Weights of a small mixture-of-experts language model, trained from scratch on English Wikipedia: 2 picks a token.
Below are experts of layer 8 (counted from 0) of a mixture-of-experts language model. Rows are named router (the router's row for the expert), gate (a neuron's input weights, with its number), up (a neuron's input weights, with its number) and show model dimensions 256-319. Each number is 128 + 32 x the weight over its row's rms, rounded and kept within 0 to 255.
Before each expert's rows: a language model's description of what the expert responds to. This comes from a sample of Wikipedia text that the model never trained on.

# expert 12
Description: Initial capitals in names. Single letters opening a word or initial, often in proper names and titles, such as G., H., Fitz-g-erald, Turn-p-ike.
router [114 150 129 102 107 142 137 130 167 135 136 141 103 106 138 105 102 114  82 131 171 154 112 143 109 161 143 206 106 123 148 133 128 150 183 125 130 133  73 124 134 210  66 167 144 158 100 101 134 127 114 119 191  93 100 156  71  93 146 120 139 127 132 120]
gate0 [168 192 157 144 151 114 112 173 112 168 128 166 127 150 170 135 126 122 115 195 125  64 198 152 134 152 143  85 103 169 129  38  84 113 171 124  86 177 152 151  65 148  75 125 140 171 105 160  91 164 101 141 147 132 124 152 174 121 127 120 121 196 135 132]
up0 [106 122 134  81 162 144  94  80 122  92 119  86 159 131 101 105 171 104 132 155 103 163 140  93 162  97 106 165 137 169 100 144 116  71 141 102 125  92 193 168 112 123 105 126 101 136 126 142  90 148 165 156 134 107 162 124 120 118 150 135 120 111 137  99]
gate1 [145  88  96  64 116 143  92 135 151 104 155 172  97  82 147 171 169 141 147 143 141 144 109 103 160 125  92  95 152 146  88 121 124 119 150 164 137 138  38  65 150 152 139  82 152 124 148 105 165 130 145 104  77 111 194 134 137 136 134 120 124 146  50 183]
up1 [153  91 109 113 149 148 162 192 144 172 152 170 142 120 112 117 134 126 134 145 108 145  80 119 108  97 124  88 118 164  95 172  80 131 125 101 189  55  77  94 134  77 203 105 111 178 175 142 111 176 101  99 114 103 175 127 138 129 148 154 140 119 101 130]

# expert 5
Description: Agent and role nouns. Person, role and group nouns or their suffixes, such as director, player, prosecutor, coordinator, politician, officials, students.
router [103 127 102 101 186  90 153 118  99 103  99  61 183  58 112 145 125 157  75 117 102 127 142 107 172 133 152  93 139 191 114  92 113 113  93 127 156 133 120 135 145  86  91  84 125 113 147 135  68 141  81  57 112 109 121 145 149 185 109 108  91  53  89  86]
gate0 [108 149 141 177 125 224 159 180 105 105 165 209 129 136 119 174 141 169 145 100 117 169 149 163 108 125 177  66 178 179 158  91  98  80 103 108 140 108 131 183  76 142 163 125  92 135  76 119 105  94 127 165  82 124 106 128 134 138 147 171 163 129  85  99]
up0 [100 133 111 158 132 133 161  71  84 160 122 109 121 136 158 103 103 114  76 165 140  79  91  77 109  65  88 172 100 118  92 131 168 122  96 125 144 139 157 154 141 192  97 146 157 165 157 152 138 147 115 157 179 177  97  21 120 125 110  97 103 114 153 177]
gate1 [171 174 187 122 152 116 152 132 110  97 115 196  83 146  91 152 148  91 112  56  88 147 174 113 142 131 118 121 154 114 151  90  79 117 145 112 112 118  86 151 113 108 124 121  96 141 133 117 173 159  95 158 148  74  94 141 185 137 122 148 147 128 165  86]
up1 [ 45 159 126  71 141 173  97 124  90 136 138 158 133 146  74 169 128 139 124 137 121  72  77 157 125 135  57 169 111 150 134 122 185 171 134 158 125  93 113 159 123 125 118 113 167 131 116 154 105 153 141  96  76 148 150  96 117 111 129 107 113  57 115 128]

# expert 20
Description: Foreign name pieces. Accented letters and word pieces in Slavic, Hungarian, Romanian and Turkish names in sports lists, such as Aliye-v, Hlope-ț-chi, -ová.
router [110 109 126  87  69 103  98 131 128 104 143  99 144 135 184  98 120 159 114 117 113 127 127 103 160 108 151 142 145 173 123 141 142 142 141 138 212  98 139 129 130 118 134 123  61 117 104 180 132 117 158  48 111 104  74 143  89 144 134 124  60 207 143 176]
gate0 [134 114 116 159 122 176 119  97 129 155  84 157 110 121 163  71 138  33 161  55 138 126 158 154 135 113 125 148  89 110  86 164 122 147 124  99 119 142  58 133 167 140 156 143 141 198 119  74 124 110 117 131 125 157 143 179 142 145 159 173 141  94 101 193]
up0 [137 107 179 112 132 128 192 174 128 141 140 123 106 136 131 149 160  98 110 126 155 161 147 127  94  94  81 140 135  83 158 193 153 147 139 133 159 182  49 140 157 156 102 116 158 157  90 101 108 120 146 146  58 155 120 174 150 137 119 162 138 134  92 194]
gate1 [155  77 164 125 105 159 111 115 149 123 115 189 141 112 195 103 149  68 209 144 155  71 104  83 145 100 163  92 156 124 139 103 143 131 144 152 147  67  66  77  70 120 102 126 128 156 118  25 131 121 142 142 162 151 156 177 186 154 162 130 114  95 142 162]
up1 [157 131  82 125 133  72 139 140 176 144 139 101  62 158 129 158 127 120  79 143 126 170 130 129  81  98 108 123 148 126 140 137 138 118 109 144  89 177  86 152 127 164 144 145  80 103 101 140 137 108 119 102 159  93 107  77 136 131  93 122 153 189 162  58]

# expert 9
Description: Place-name and direction words. Compass words and capitalized parts of place or institution names, such as South, County, States, University, north-eastern, World War.
router [122 128 133 128 156 104 184 151 172  75  77  82 135  85 172  92 133 164  75 135 150  99  67  94 118 122 148 140  88  91 108 119 141 112 110  94 167 117  96 158 123  99  78 119 191 162  90 103  69 111 127  95  92 179 134 147 137 161 133  95 110 138 108  97]
gate0 [110  88 156 136 160  99 196 139  53 119 138 129 143 154 203 167  65 180  95  55  48 194 162  92 100 184 126 102 182 169 139 207  93 180  84 173 151 192 102 153 127 130 125  97 145 166 150  81 163 178  95 118 110 122 149 102 111 146 136  55 120 160 135 181]
up0 [110  98 166 123 153  85 204 176  62 147 167 133 101 183 157 172  71 178 120 102  84 153 147  92 177 166 136 100 146 155 140 172 143 207 108 148 146 145  77 125 131 122 118  80 140 171 109  79 143 127  98 102 105 141 113 141  90 144 117  63  87 149 130 148]
gate1 [167  67  99 155 153 162 131 109 106 140 178 112 111 148 103 192 111 147 185 137 115 148 181 127 115 132 122 105 135 113  97 156 147 163  84 101 139 108  55  57 164 120 120 158  97 142  73 111 168  96 138 129  88 112 133 140 161 132 125  72 134 161  88 100]
up1 [167  63  62 112 149 143  93 141 144 121 122 142  75 124 127 147 125 140 151 146 140 143 152  42 104 134 144 104  96 133 119 125 125 102 119 101 137 137 134 123 140  56 117 101 157 137  80 162 111  60 120  73 107 101 108 156 168 128  88 117  95 152 162 134]

# expert 22
Description: Infobox field labels. Field names and headings in infoboxes, such as Born, Coordinates, Preceded, Origin, Allegiance, CAS in "CAS Number".
router [125 151  60 138 169 107  99 161 108 136 114 121 129  93 132 154  98 152  67 102 142  88 120 147 158 130   4 160 132 146 156  77 143 139 135 134 188 113 140 153 124 107 164 127 176  90  91 170 150 124 100 169 162 131 118 137 155 147 118 139 109  95 138 104]
gate0 [ 83 130 133 120  93 147  79 105 110 145  96 117  66  86 108 146 122 118 117 189 102 119 146 108 120 112 175 174 138 154 110 142 115 117 126  94 105 149 122 177 145  82  89 121 152 163 179  85  63 115 106 137 112 113 155 170 103 138 134  92 143 128 102 127]
up0 [127 176 129 108 158 114 101 105 135  90 146 146 128  78 122 158 115  64 149 104 143 128  83  66 130  87 150 150 113 135  94 124 145 128 107 130  72 173 164 135 147 117 121 157 132 143 156  77  68  92 145 159 117  78 137 130 121 130  77 103 170 131  83 161]
gate1 [176  99 142  81 125 134 120 126  75 215 169  41 172 126 132 121 129 154 116 144 139 111  86 145 135 128  89 109  96 186  72 136 147 134 171 131 114 128 106 126 183 174  85 118 159 127 149 176 145 106 117  84 153 158 147 131 119 151 110 122 169 131 112  96]
up1 [138 141  99  62 216 159 149 134 125 159 139 114 168 161 112 156 149 100 135 130 114 111 109 171 149  92  90 106 103 168  72 129 126 130  99 110  94  94 110 149  89 150  54  92 130 102 138 150  98 111 136  74 154 137 129 164 145 116 116 104 105 125 128 137]

# expert 18
Description: Articles and determiners. The, a, an, his, its, their and possessive 's right after prepositions, such as "in the Battle", "for the band".
router [119 184 125 172 181 112 139 150 124 131 114 118 158 114 120  85 148 135 142 121 119 116  90  92 144 133 107 114 171  94 102 200  80 133  90  95 105 145 145 117 127  63 109 112 107  99 138 129 146 172 102 150  96 150 140  92 151 191 117 139 136 144 149  89]
gate0 [141  54 129 154  58 102 141 168 174 106 115  87 126 143 155 115 172 112 128  95 138  71 130 105 148  85 105 142 138 154  72 220 122 167 176 134 130 110 116 156 116 131 169 123 178 139 149 142 115 160 112  98 159 114 118 187 140 144  92  94 128 176 161 176]
up0 [141 178 111 134 150 146 145 141 115 141 129 137  72 113 166 116 108 114 143 199  77  88 125 129 100 189 158  92  92 109 139 162 126 112 111 124 109 140 128 100 129 106 125 177 118 109  94 139 160 147 142 142 106 147 102  80 136 160 181  89 137  95 160 100]
gate1 [105 113 151  98 145 107 126 117 166 150 114 126 115 131 189 161  96 155 182 107  93  59 126 140 176 131 130 185 123 185 110  79 130  78 173 116 141  99 106 100  89  87 101 109 129 153 144 105 157 202 133 152 147 142 147  92  91 172 138  97 159 154 119 122]
up1 [129 133 187  98  70 175 101 107 133 123 104 157  83  91 111 131  86 100 191 133 129  74  81 115 105 105 132 140  85 121 157 113 128 192 148 125 114 137 128 142 111  98 131  87 202  98  80  94 163 131 126 146 161  36 103  69 145 109 145 151  97 126 113  70]

# expert 3
Description: Conjunctions and subject pronouns. Clause-linking and, or, but and commas, plus subject pronouns he, she, they and who that open new clauses.
router [132 118 133 121 139 142  86 168 133 150 115 133 101 104 235 109 139  68 162  83  72 149 114  92  99 187  83  96  91 124 104 136 112 134 177 102  97 111 131 129 139  84  49  81 132  99 126 150 112 163 159 143  74 136 126 134 167 134 109 126  82 161 131 164]
gate0 [139  54  76 129  89 161 122  90 121 104  71 175  85 140  63 104 126 103  93 151 169  77 117 144 127 140 121 153 108  76 109  62  90 130 120 163  99 103 127 186 105 112 112 128 153  77 136 107  98 128 154 144 155 172 126 144  78 140 114 108  86 166 112 160]
up0 [124  81  98  97 128 102 124 162 122  88 102  83  81 118  90 135 119 128 117 121 129 152  74  65 157  91 140  69 126 213 148  85 148 147 162 114 121 135  98  48  90  92 118 127 111 107 105 136 143  95 149  79 116  93 101 144 144 153 142 116 147  96 148 156]
gate1 [128 127 133 117 117 141 127 144  81  74 105 106 166  72 227 125 112 155 142 125 102 128 143 164 123  42 149 125  89 191 174 103  60 133 141  87  91 149  97 160 107 111  92  74 119 135 139 108 112 128 151 118 108 159 139 122 124  96 102 135 121 111 132 102]
up1 [144 128 107 139  90 190 138 195 150 201 112 140 100 127 131 131 137  98 166 151 109 167 122 107 159 147 117 163 173 114 120 153 142 123 147 175 148 130 125 104 159  93 155 132 133 172 109 131 181 143 121 116 136 154 143  95  65 129 134  68 124 134 145 140]

# expert 10
Description: Space or bracket before numbers. Bare spaces, opening parentheses, dashes, degree signs and dollar signs just before numbers or abbreviations, such as "(1967", "(D)", ", 1758".
router [179  98 141  77 134 103 150 165 126 162 111 157 143  78 128 165 121 131 145 114 120  89 145  71 125 127  99 146 206 107 114 141  97 116  88 120 189  86  89 190 106 147 198 128 151 114  71 173 110 114 146 183 107 150  95 120 152 155 124 145 153 108 107 142]
gate0 [124 100 177 105  69 144 108 133 110 194 164 121  81 173  91  37 146 109  78 123 122 120 104 140 166  78 150 173 112 113 162 154  86 180 156 108  75  99 155 127 122 134 193 134 144 115 118 148 117  52  94 115 176 135  96 105 128 150 124 148 128  98 107  87]
up0 [ 79  92  79 156 132 152 111 122 137  53  77  87 181 113 176 159 124 157 104 115 113 113 154 129 101 138 118  77 132 136  80 118 173  93 125 145 139 131 105 102 119 161  83 160 138 137 161 146 141 176 126 176  89 154 219  70 132 115 125 143 149 126 137 160]
gate1 [136  33 129 181 120 153  53 154 137 111 149 145  78 141  90 112 110 110 100 131 216 174 154  94 157  63 117 180 109 120 171 146 174 134 161 137  97 106  73 174 179  61 114 109 153 190 147 134 119 134  92 109 159 106 108 150 129 152 159 147 129 140 108 145]
up1 [103  54 148 172  99 147 111 120 142 157  99 157 128 146 117  38 146 176 158 153 164 123 128  98 154 113 144 145 143 152 135 121 155 171 172 130 129 105 144 195 180  99 164 124 139 172 121 128 144 102  98 126 126 131 112 102 156 136 149 127 128  95  59 181]

# expert 15
Description: Music and film media. Words and table markup in album, song, film and award articles, such as album, Billboard, Nominated, Released, table row breaks.
router [ 71 163  65  81 152 166 160 119 145 158 131 165 116 118 122 138 105  80 102 135 123 146  90 116  95 171 114 123 143 140 215 104 146  54 169  83  87  95 162 152 129 154 100  80 100 154  68 151  83 125  85 111 125 115 139 181 147  91 136 164 110 143 218 168]
gate0 [154 136 155  87 131 142 192 187  86 123 142  86 107 182 180 130 134 169 171 159 161 126 136  85 176 148 129 139 103 153 159  73 175  98 112 166 126  82 143 183 126  67  97  57  77 152 105 134  85 147 122 143 108 126 177 153 126 189 119 112 115 121 131 182]
up0 [160 127  90 137  88  84 108 113 177 156 149 179 114  76  84 147  55 126 172 109  88 204 144 157 109 129 139 131 136  81 129 164 126 175  83 100  97 125 127 108 116 219 141 153 164  99 145  95 166 100 141 179 106 151 126 111 155 116  61  83 108 131 117 134]
gate1 [140 117 123 113 166 112  83 106 138 123 114 150 170 169 149  76 151 186 123 153 151  88  79 148 147 119  94 120 153 191 166 175 132 111  96 128 158 151  88 119 114  74 104 119 125  88  72 142 166 200 151 137 119  97 119 136 117 115 161 177 116 137 154 144]
up1 [177 183 144 168 191 117 133 107 139 185 122 130 153 149 114  98 131 135 148 157  84 152  74  99  99 151 174 129 116 155 155 155 158 114 152 150 121 171 111 108 132  34  77 117 113 120 124 151 118 178 128 118 134 168 105 177  87  85 153 168 136  93 125 153]

# expert 2
Description: Personal name pieces. Common first names and word pieces inside people's surnames, such as Richard, James, Shakes-pe-are, McPher-son, Kie-ff-er.
router [ 90 118 134 124  68  85 174 131 153 120 115  94 107 137 179  94 123 180 101 118 129 139 174 148 164 118 172 154 136 174 133 144 121 109 175 118  91 110  93 124 141 162 119  92 187 147  98 151 168 103 122  58 111  85 165 175 149 153 157 128 128 189 166 215]
gate0 [122 117 139  88 167  88 167 171 160 118 129 153  89 124 106 217 193 165 177 116 124 134 108 201 176 159 136 175 142 125 141 117  81 153 128 131 103 146 130  55 119 161  97 161 104 116 114 108  97 110 121 149 126  89 149 125 166  98 106 183 140 156 124 153]
up0 [158 135 132 139 199 127 137 139 151  98 137 105 135  89 205 153 161 161 122 155 120 159 102  90 131 131 134 115 128 115 154 137  96  86 103 171  90 155 197 121 134 200 129 150 151 133 134 140 115 115 204 117 172  88 171 143 167 129 152 139  79  55 149 150]
gate1 [ 84 126 141 159 127  71 137 148 118 121  80 131 117 133 176 131 198 174 186 121 143 117 149  98  71 125 154 125 131 132 138 148 148  80 145 121 156  70  52 161 128  26  94  97 107 164 106 108 124  75 161 140 166 150  53 127  90  80 144 105  88 129 146 123]
up1 [129 147  83 128 201  85 166 153 152 140 164  80 153  86 193 123 116 130 180 122 115  77 149 138 113 157 119 181 114 132 140 111 120 158 108 110  98 149 144 162 137  86 210 164  98 146 120  97 148 126 128 130 142 124 167 123 129 132 121 136 142 137 173  63]

# expert 16
Description: Mid-word pieces. Word pieces in the middle of common longer English words, plus some commas, such as repr-is-als, conf-in-ement, comp-il-ations, pr-ay-ers.
router [145 160  71 109 127  86 177 147 136 127 165 104 125  98 176 164 115 125  57 116 116 162  70 149 149 171 188 134  71 130  85  88  83  90 142 168 139  88 104 130  88  82 107 143 139 110 111 154  96 109 185 124 196 156 137 115 165 145 108 127 139 123 110  99]
gate0 [119 165 119 111 199 164 124 151 149 138 174  60 131 143 158 198 154 107 150 118 102 102 105 134 161 119 162 148  72 152  91 140 119 183 154 158  88 121 115 133 123 118 166 149 159 134 179 179 123  79 122 129 148 108 131 117 108 142  76 104 111 126  92  88]
up0 [151 159 124 110 106 132 113  80  93 104 117 155 132 148 169 152  94 120 109 117 132 146  76  79 112 194 121 116 160 179 169 131 156  73 101 120 121 105 163 146 241 148  51  68 132  50 138 120 105 141 168 195 144 144 171 178 112 154 136 181 113 101 137 151]
gate1 [103 176 158 126 110 106 105  81 108  84 130 164 110 114 106 124 123 120 154 155 149 147 210 129  88 120 119 153 114 138 153 141 131 113  99  85 149 106 116 165 100  83  67 133  91 128  63  23  80 118  86 160 136 164 166  80 102 131 119 104 143  88 103 133]
up1 [130 140 108 145 130  99 114 163 180 125 132  86  89 152 105 136 186  76 149 160 142 105  72 131 186 101 106 163  99 140 126 136 141 122 147 213  99 121 149 106  86 176 148 119  39 106 193 157  87  87 167 135 114 117 143 123 124 125 116  95  90 181 118 139]

# expert 23
Description: Leading digits of years. First digits of years and dates after in, from or months, such as 1306, 1947, 1820s, 2002.
router [111 157 168 110 145 148 105 127 155  96 148 153 163  99 128 170 142 171 194  64 172 121 148 114 132 145  98 172 117  77 151 115 119 114 105 151 192 115 141 165 154 154 151  95 121  83 134 113 119 110 141 174  94 136 128 134 101 131 118 142 114 195 150 144]
gate0 [122 136 130 102 134 145 101 151  96 157 139 139 118 199 111 155 182 147 153 108 151 139 108 144 165 166  77 130 155 113 127 145  64  80 127 111 207 121 124 116  85 144 102 125 167  99 113 148 123 122  64 108 138 179 122 108 103 179 152 116 160 148 160 200]
up0 [119 187 207 181 142  85  98 111 123  67  91  62 136 152 105  96 116 101 127 161 143  79  95 193  88 122 145 175 144 141 150  93 118 107 126  97 129 120 222 173 119 106 106 153  83 167 100 134 127 163 105 128 144  74 142 179 123 163 148 124 103  81 158 171]
gate1 [146 109 165 163  49 119 164 131 149 169 157 115 109 112 141 152  89 117 163 128 140 115 165  82 152 106 137 113 140 152 165  82 121 160 159 128 111 106 123 165 117 172 105  86  89  84 189 111 144  97  45 118 172 105  87  63 117 103 124 151 127 145 105 116]
up1 [150 172 103 123 193 210 180 119 102  82 119 186 131 117 153  99 150 126 151 106  99  89 119 130  73 136 101 123  82 130 100 116 143 125 128  96 145 131 163  96 127 200 107 118  69 137  85 121  80 111 173  69 183 135 130 128  92  90 111 155 141 114 135 110]

# expert 1
Description: Final digits, closing punctuation. Last digits of multi-digit numbers such as page ranges, tonnages, identifiers and coordinates, plus closing marks like !, ?, }, million.
router [ 93 141 106 118 157 155 122 116 124  98  95 129 155  68 154 125 170 115 102 132 143 107 144 123 183 192 112  99 142 107 100 127 133 143  73 138 173 106 117 125 149  89 144 102 130 112 128 162 122  74 101 166 120 195 166 142  75 135 123 107  83 137 133 112]
gate0 [123 132 173 133 175  96  92 187 130 135 108 162 149 130  78  97 149  85 137  99  87 139 145 130 152 168 195  60 165 159 145 107 178 126 117 159 124 210 180 116 168 143 168 183 138 126 147 181 137  90  75  97 135  97 107  95 136 158 178  80 121  96 115 174]
up0 [ 86  94 184 142 103 168 191  90 120 103 124  83  76 152 157 102 206 172  75 100 115 159  86 102 129  91  54 183 155 112 118 119 136 114 121  88  94 116 123 100  80 122 112 120 145 185 142 120 132 143 107 105 134 180 155 150  73  80 134 186 165 152  87 182]
gate1 [189  92 139 144  98 122  99 119 110 132  90 103  95 163 128 180 160 133 107 150 135 142 156  70 147 161  96  61 103 204 124 177  91 143  78 108 112 138 103  63 118 125  41 120 154  90 137 115 100 150 116 139 164 125 103 156 129 146 142 109 114 127 107  98]
up1 [145 138 145 141 136 134 119 135 187 120 103 112 164 138  82 161 192 190 155  86 146  95 193 115 122 189 127 115  51 109 142 197 165 177  98  96 156 158  89 129 141 129  51 137 226 137 175 145 156  85 120 149 143  44 131  46 100 166 108  96 203 119 113 115]

# expert 4
Description: Verb-following prepositions. Prepositions and particles right after verbs in running prose, such as give up, take out, founded at, published by, with.
router [150 149 138 141  65 124  86 105 105 114  80 176 181 134 149  89 127 102 131 129 213 173  91 192 189 106 189 105 122 151 172 106 134  66 141 151  71  87 159 156 145 140 130 106 129 140  90  82  95  63 129 169 108 100 129 151  81 143 142 131 163  94 124 145]
gate0 [ 88 209 117 140 159  54 119 100 137 106 105 111 123 150 157 177 173  69 132 138  85  96 120 125 101 123  92 151 101 131 162 144 100 130 140 156 134 167 138 111 104 105 111 135 133 113 155 148 103 121 123 104  44 138 180  89 147 200 132  86 130  96  72  64]
up0 [109  85 115 212 138 150 192 160 124 113 102 112 120 113  19  96 103 173 116 107 165 147 124 104 118  88 108  80 131 109 137 125 107 113 115 152 132 130 139 165 154 112 103 100 140  91 148  83 130 132  88 139 133 127 113 190 117 115 112 120 107 159 173 169]
gate1 [146 110 159 126 226  78 141 141 117 146 116 108 136 135 108 101 168 183 106 137 163 124 138 172 121  83 144 123 218 146  95  51 132 133 151 139 109 131 124 103 110 138 103 112 119 162 121  83  73 154 141  38 173 170 201 193  88 123 189  63 114 148 105  96]
up1 [150 181 199  83 194  94 118  75  90 177 107  96 161 132 118 139 135 172 129 134 101 138 139  99  74 141 154 117  91 121 106 143 136  99 123 161 141 117  67 116  78 104  77 161 101 123 135 128 115 148 219 175 143 141  92 182 187 110 134  99 108 153 144 147]

# expert 11
Description: Latinate word-internal pieces. Short inner fragments of scientific words in species, anatomy and medical text, such as ventromedial, peduncle, anticholinergic.
router [127 111 103 101 150 152 122 137 196 132  92 118  84 145 146 113 124 109 132 127 104 118 115 138 155 159 145 123  96 131  74 130  57  71 170 152 170 108  89 135  96  74 142 139 118  96 106 137 127 126  96 150  74 149  74 149 107 123 104 170  90 138 101 170]
gate0 [128 127 212 146 139 162 129  60 104 120 142 114 139 127 144  90 109 103 173 129  86 133 155 140  56 183 120 162  99 129 142 152 135 153 121 123 162  87 116 157 179 164 176 131 116 131 160 227 118 137  86 160  25 156  77 112 159 145 137 140 175  96 159 103]
up0 [121 141 115 143  66 108 118 160 198 123 110 158 118 151 137 195 131 136 112  76 121 145  86 163 163 112 151  97 113 133 105 171 107 122 119 118  80 154 127 112 107 139 108 196 143 129 136 134 182 132 133 141 163 108 118 177  63  77 178 155 118 162 114 126]
gate1 [201 131 131 140 151 157 187  71 128  98  91 118  71 124  96 136 150 143 140 133 146  97 129 173  69 116 101 104  93 146 110 126 139 159 100 157 161 113 116 104 150 127 114 106 121 109 140 115 211 108  63 128  97 103 128 112 118 187 149 109 121 114  93 152]
up1 [ 88 120   7  91 142 167  94 110  95 162 131 161 128 197 117 141  89 167 116 114 136 117 135  67 118 141  93  79  89 137  91 137  88 137 123 165 147 135 126 139 145 103 104 149 138 162 146 156 111  86 160  87 134 102 190 103 188 117 115 132 126 157 112 168]

# expert 8
Description: Table and sports fragments. Capitals and word pieces in sports tables, results and infoboxes, such as Bib, MF, FW, Win, Loss, Candidate, Pors-grunds.
router [ 91 128 124 154  83  87 138 158 161 125  85 106 161 136 127 185  95 129  90  99 137 126 146 114 115 115 106 169  41 136 165 118  89  81 196 125 123 147 114 140 108 117 108 126 135 138 115 129 146 105 120 124 164 141 146 166 105 131 108 164  98 123 155 115]
gate0 [128 121 183 136 110 106 126 159 159  94 151 186  75 123 182  13 132 137 133 114 136 122 115 145 129 130 155 131  88 104 134 122 166  89 129  94 103 111 117 134 120  87  76 113 109  98  99 133 116 151 123 132 110 102 143 105 141 124 161  70  85 104 164  97]
up0 [ 53 146  95 169 138 155 134 120 149 128 110 101 101  99  92 141 125 138 131 152 153 147 175 124 144 115  90 126 178  85 117  83 157 154 134  98 122 189 135 183 128 180  66 202 200 152 151  91 107 142 138 147 156 192 130 119 166  54 121 112 103 103  90  88]
gate1 [142 139 165 125 156 160 112 179 168 116  94 145 102 115 101 164 168 174 158 126 134 150 106 110 114 153 180 125  99  89 119 147 130 159 174 134 155 158 173 149 143  80  96 171  56 140 171 120 111 172 179 132 115 152 142 126 136 103  97 202 103  51  96 121]
up1 [114  65 136 118 160 172 112  72 154 143 150 155 127 149  96 122 151 186 147 105 149  91  84 143  89 151  70 177  96  91 132 155 103 103 149 100 171 171  91 166 168 209  98  75 177 113 145  97 120 103 112 103 154 142 107 189  77 153 131  89 118 135 145 142]

# expert 0
Description: Of and list markup. Mostly "of" plus list dashes, colons, table pipes and headings in infobox-like lists, such as Member of, List of, Round of.
router [187 150 144 130  67 106 145 108 114 174 141 156  98 133  84 127 127  83 147 115 144 159 127 121 157  50 104 162 125 120 160 124 125 106 175 120 109 127 117 108 169  79 145 173 136 124 154 148 141 118 146 170 160 185 100 124 160 111 135 162 160 124  24 138]
gate0 [184 132 144 159  83 158  97 111  82  98 164 148  95 128 123 148  81 144 120 156 136  97 115 133 150 116 113 117  72 134 116 119  85 152  71 131 142 112 122 127 119 114 100 193 155 156 130 150 152 133  77 172  83  93 114 146  94  14 112 191 145  85 102  94]
up0 [152 126 103 104 145 120 147 107 143  96 125 132  78 135 119 173 177  85  92  68  66 154  96  90 166 169 101 128 128 182 143 185 139 130  80 141  74 135 162 121 133  84 162 127 177 152 181 132 159 102  79 106 153 110 151 157 141 200 184  66 143  76  98 109]
gate1 [169 133 159 121 163  71 163 196  80 149 145  58 125 198 176 128 128 123 128 162 115 116 112 151 123 146 114 173 119 149 109 107 210 167 185  85 162 136 127  94  54 142  72 113 188 162 129 162 109  89 129  67 118 135 109 133 145 158 131  68 115  82 111 129]
up1 [146  54  86 125 145 109 190 145  87 171  59 189 126 152  69 142 115 107 110 135 103 170 108 113 117 127 106 101 143 164 142 112 106 141 140 158 155 117 146 135 138 181 139 110 159 123  65  77  64 139 161 100 191 138  87 102 156 130  62 164 171 131 126 176]

# expert 21
Description: Digits in tables and ranges. Digits in sports tables, scores and season spans like 1999–00, 2019–20, 7:00, within pipe-separated stats.
router [116 181 142 117 149 129 155 116 129 134 203 175 136 100 186 109 143 141 109 117 161  64 133  71 128 128 108 148 128 108 116 117 141 125 113 165 182 103 158 112 158 125 142 107 177 129 113 151 116  76 141 155 124 165 137 131 137 118 128 133 126 157 112 124]
gate0 [102 128 151 161 139  94 154  83  71 155 104  96  86 114 147  63  63  85 117 137 109 197 102 146 109 198 118  99 127 117 163 128 117 116 164  87 109 102 121 154 135 142 149 142 144  92 166 144 139 112  66 185 147  78 151 169 168 138 151 155 197 123 108  58]
up0 [ 88  93 114 106 207  99 178  51 147 119 144  34  39 155  91  89  88  64 167 127 161 169 119 102 104 223 112 128 113 102 120 150  93  32 142 106 160 137  92 125 146 100 136  83 102 128 178 108 128 136  81 177 182 108 133 160 112 166 166 124 160  99  88  73]
gate1 [207 115 138 188  94  73 152  80 112 134 110 144  99 139 199 107 101 119 179 111 123  95 160  75 102 141  78 122 146 162 168 139 191  99 110 107 118 137 129 119 122 181 112 158 133 140 113 121 176 208  70 131 170  68 179 126 102 129 139 148  95 124  99 160]
up1 [ 65  77  89  84 153 122 146 114 122 155 139 119 170  96  92 191  77 165 102 131 106  62 142  63 124 158 121 146 140 149 154 115 114 196 129 192 116 144  74 150 170 127 115 117 116 147  80 145 128  93 134 121 124  99 108 124 169 155  67 103 139 140 100 155]

# expert 13
Description: Copulas, auxiliaries, adverbs. Verbs was, is, were, has, had, plus adverbs after them such as commonly, increasingly, traditionally, also, not.
router [140 165 117 171 139 129 132 127 127  86 109 160 118 144 111  97  94  67 104 103  75  92  99 184 113 162 176 109 163  71 145 115 164 124 137 180  80 150 116 136 149  91 144 104 169 117 146 122 153 129 138 160  72 151 197  91  97 129 121 146  62 127 123 148]
gate0 [124 125 136  94  94 173 134 164 118 113 101 165 147 135 117 133 114 135 151 121  95  97 116 167 134 109  76 146 101 132  90 109 137 163 134 136  81 129 140  95 150  85 143 111 176 139 126  70 158 190 124  87 170 103  88 125 182 200 123 148  87 109 116 111]
up0 [162 144  87 167 100 111 154 200 141 128 123 151  95  65 108 141 136 141 100 171 117 146  63 138 136 154 170 128 140 161 137 164 152 135 144  92  74 116 146 132 164  89 176 155 156 151  92 131 101 129 159 166 115  70 109 112 151 194 134 141 133 168 127 105]
gate1 [122 123 216 146 120 131  87  54 100 150 123 136 134 156 135  71  78 127 172 120 115 128 168 153  77 136  73 126  96 130 103 142  98 119 137 132 138 122 109 126 119 116 132 159 128 105 146 149 155 155 135 134 137 130 132 177  60  92 145  93 180 120  79 166]
up1 [112 188 135 126 168  72  91 107 100 134  58  99 112  88 134 127 143 137 126  88  90  97 180 139 143  91 113  98  81 179  74 126  51 108 116 111 206 147  31 197  93  93 117 100 122 155  99 142 140 174 152  69  94 166 160 121 136  87 118 109  89 155 109 136]

# expert 7
Description: Abstract common nouns. Common nouns right after the, a or his, often before of, such as role, population, life, shortage, presence.
router [ 70 113 120 132 153 120 127 123 159 132 138 103 129 110 102  93 101 157 102 143  65 105 147 131 118  93 104 150 155 139 136 111 139 117  88 106 131 143 123 128  83 139  83  96 130  92 157 138  49 126  98  96  95 165 177 103  98 137 103 117 105 100  55 147]
gate0 [114 146  80  96  54 138 149 116 144 121 137 151  81  91 135 180 135 185 132 146  93  67 116 120 131 117 118  89 175  84  98  84 152  45 156  87 109 114 131  91 153 174  73 129 154  80  76 132  94  66 158 134 163 137 132 103 109 161 101  92 121  52 122 163]
up0 [120  96 131  70 128 118  86 119 134 144 161  95  80  96 117 170 103 121 170 147 126 103  96 120 144  99 171 169 144  99  70 195 133 165 177 123 126 112  76 117 140 102 132  93 133 144  95  82  83 141 178 145 120 101 143 112  37  85 128 107 164  90 126 153]
gate1 [161 160 147 102  94 116 111  86 136  77 149  63 113 143 150  93 136 129 143 171  96 105 126  78 106 118 179 148 129 135 142 132  77 123 146 165 154 132 124 106 155 124 105 102 136 111  87 136 121 110 107 117  19 153 149 134 164 169 172 147  87 148 122 157]
up1 [143 150 133 108 156 171  88 159 102 141 174 116  80 180 192  62 132 170 105  93 159 145 102 154 129  76 113  88  83  95 150 165 142 136 133 141  92  91 123 103 146  95 146 157 144 103  91 188 142 118 159 139 157 133 126 141 178 121 132 122 150  72  91 156]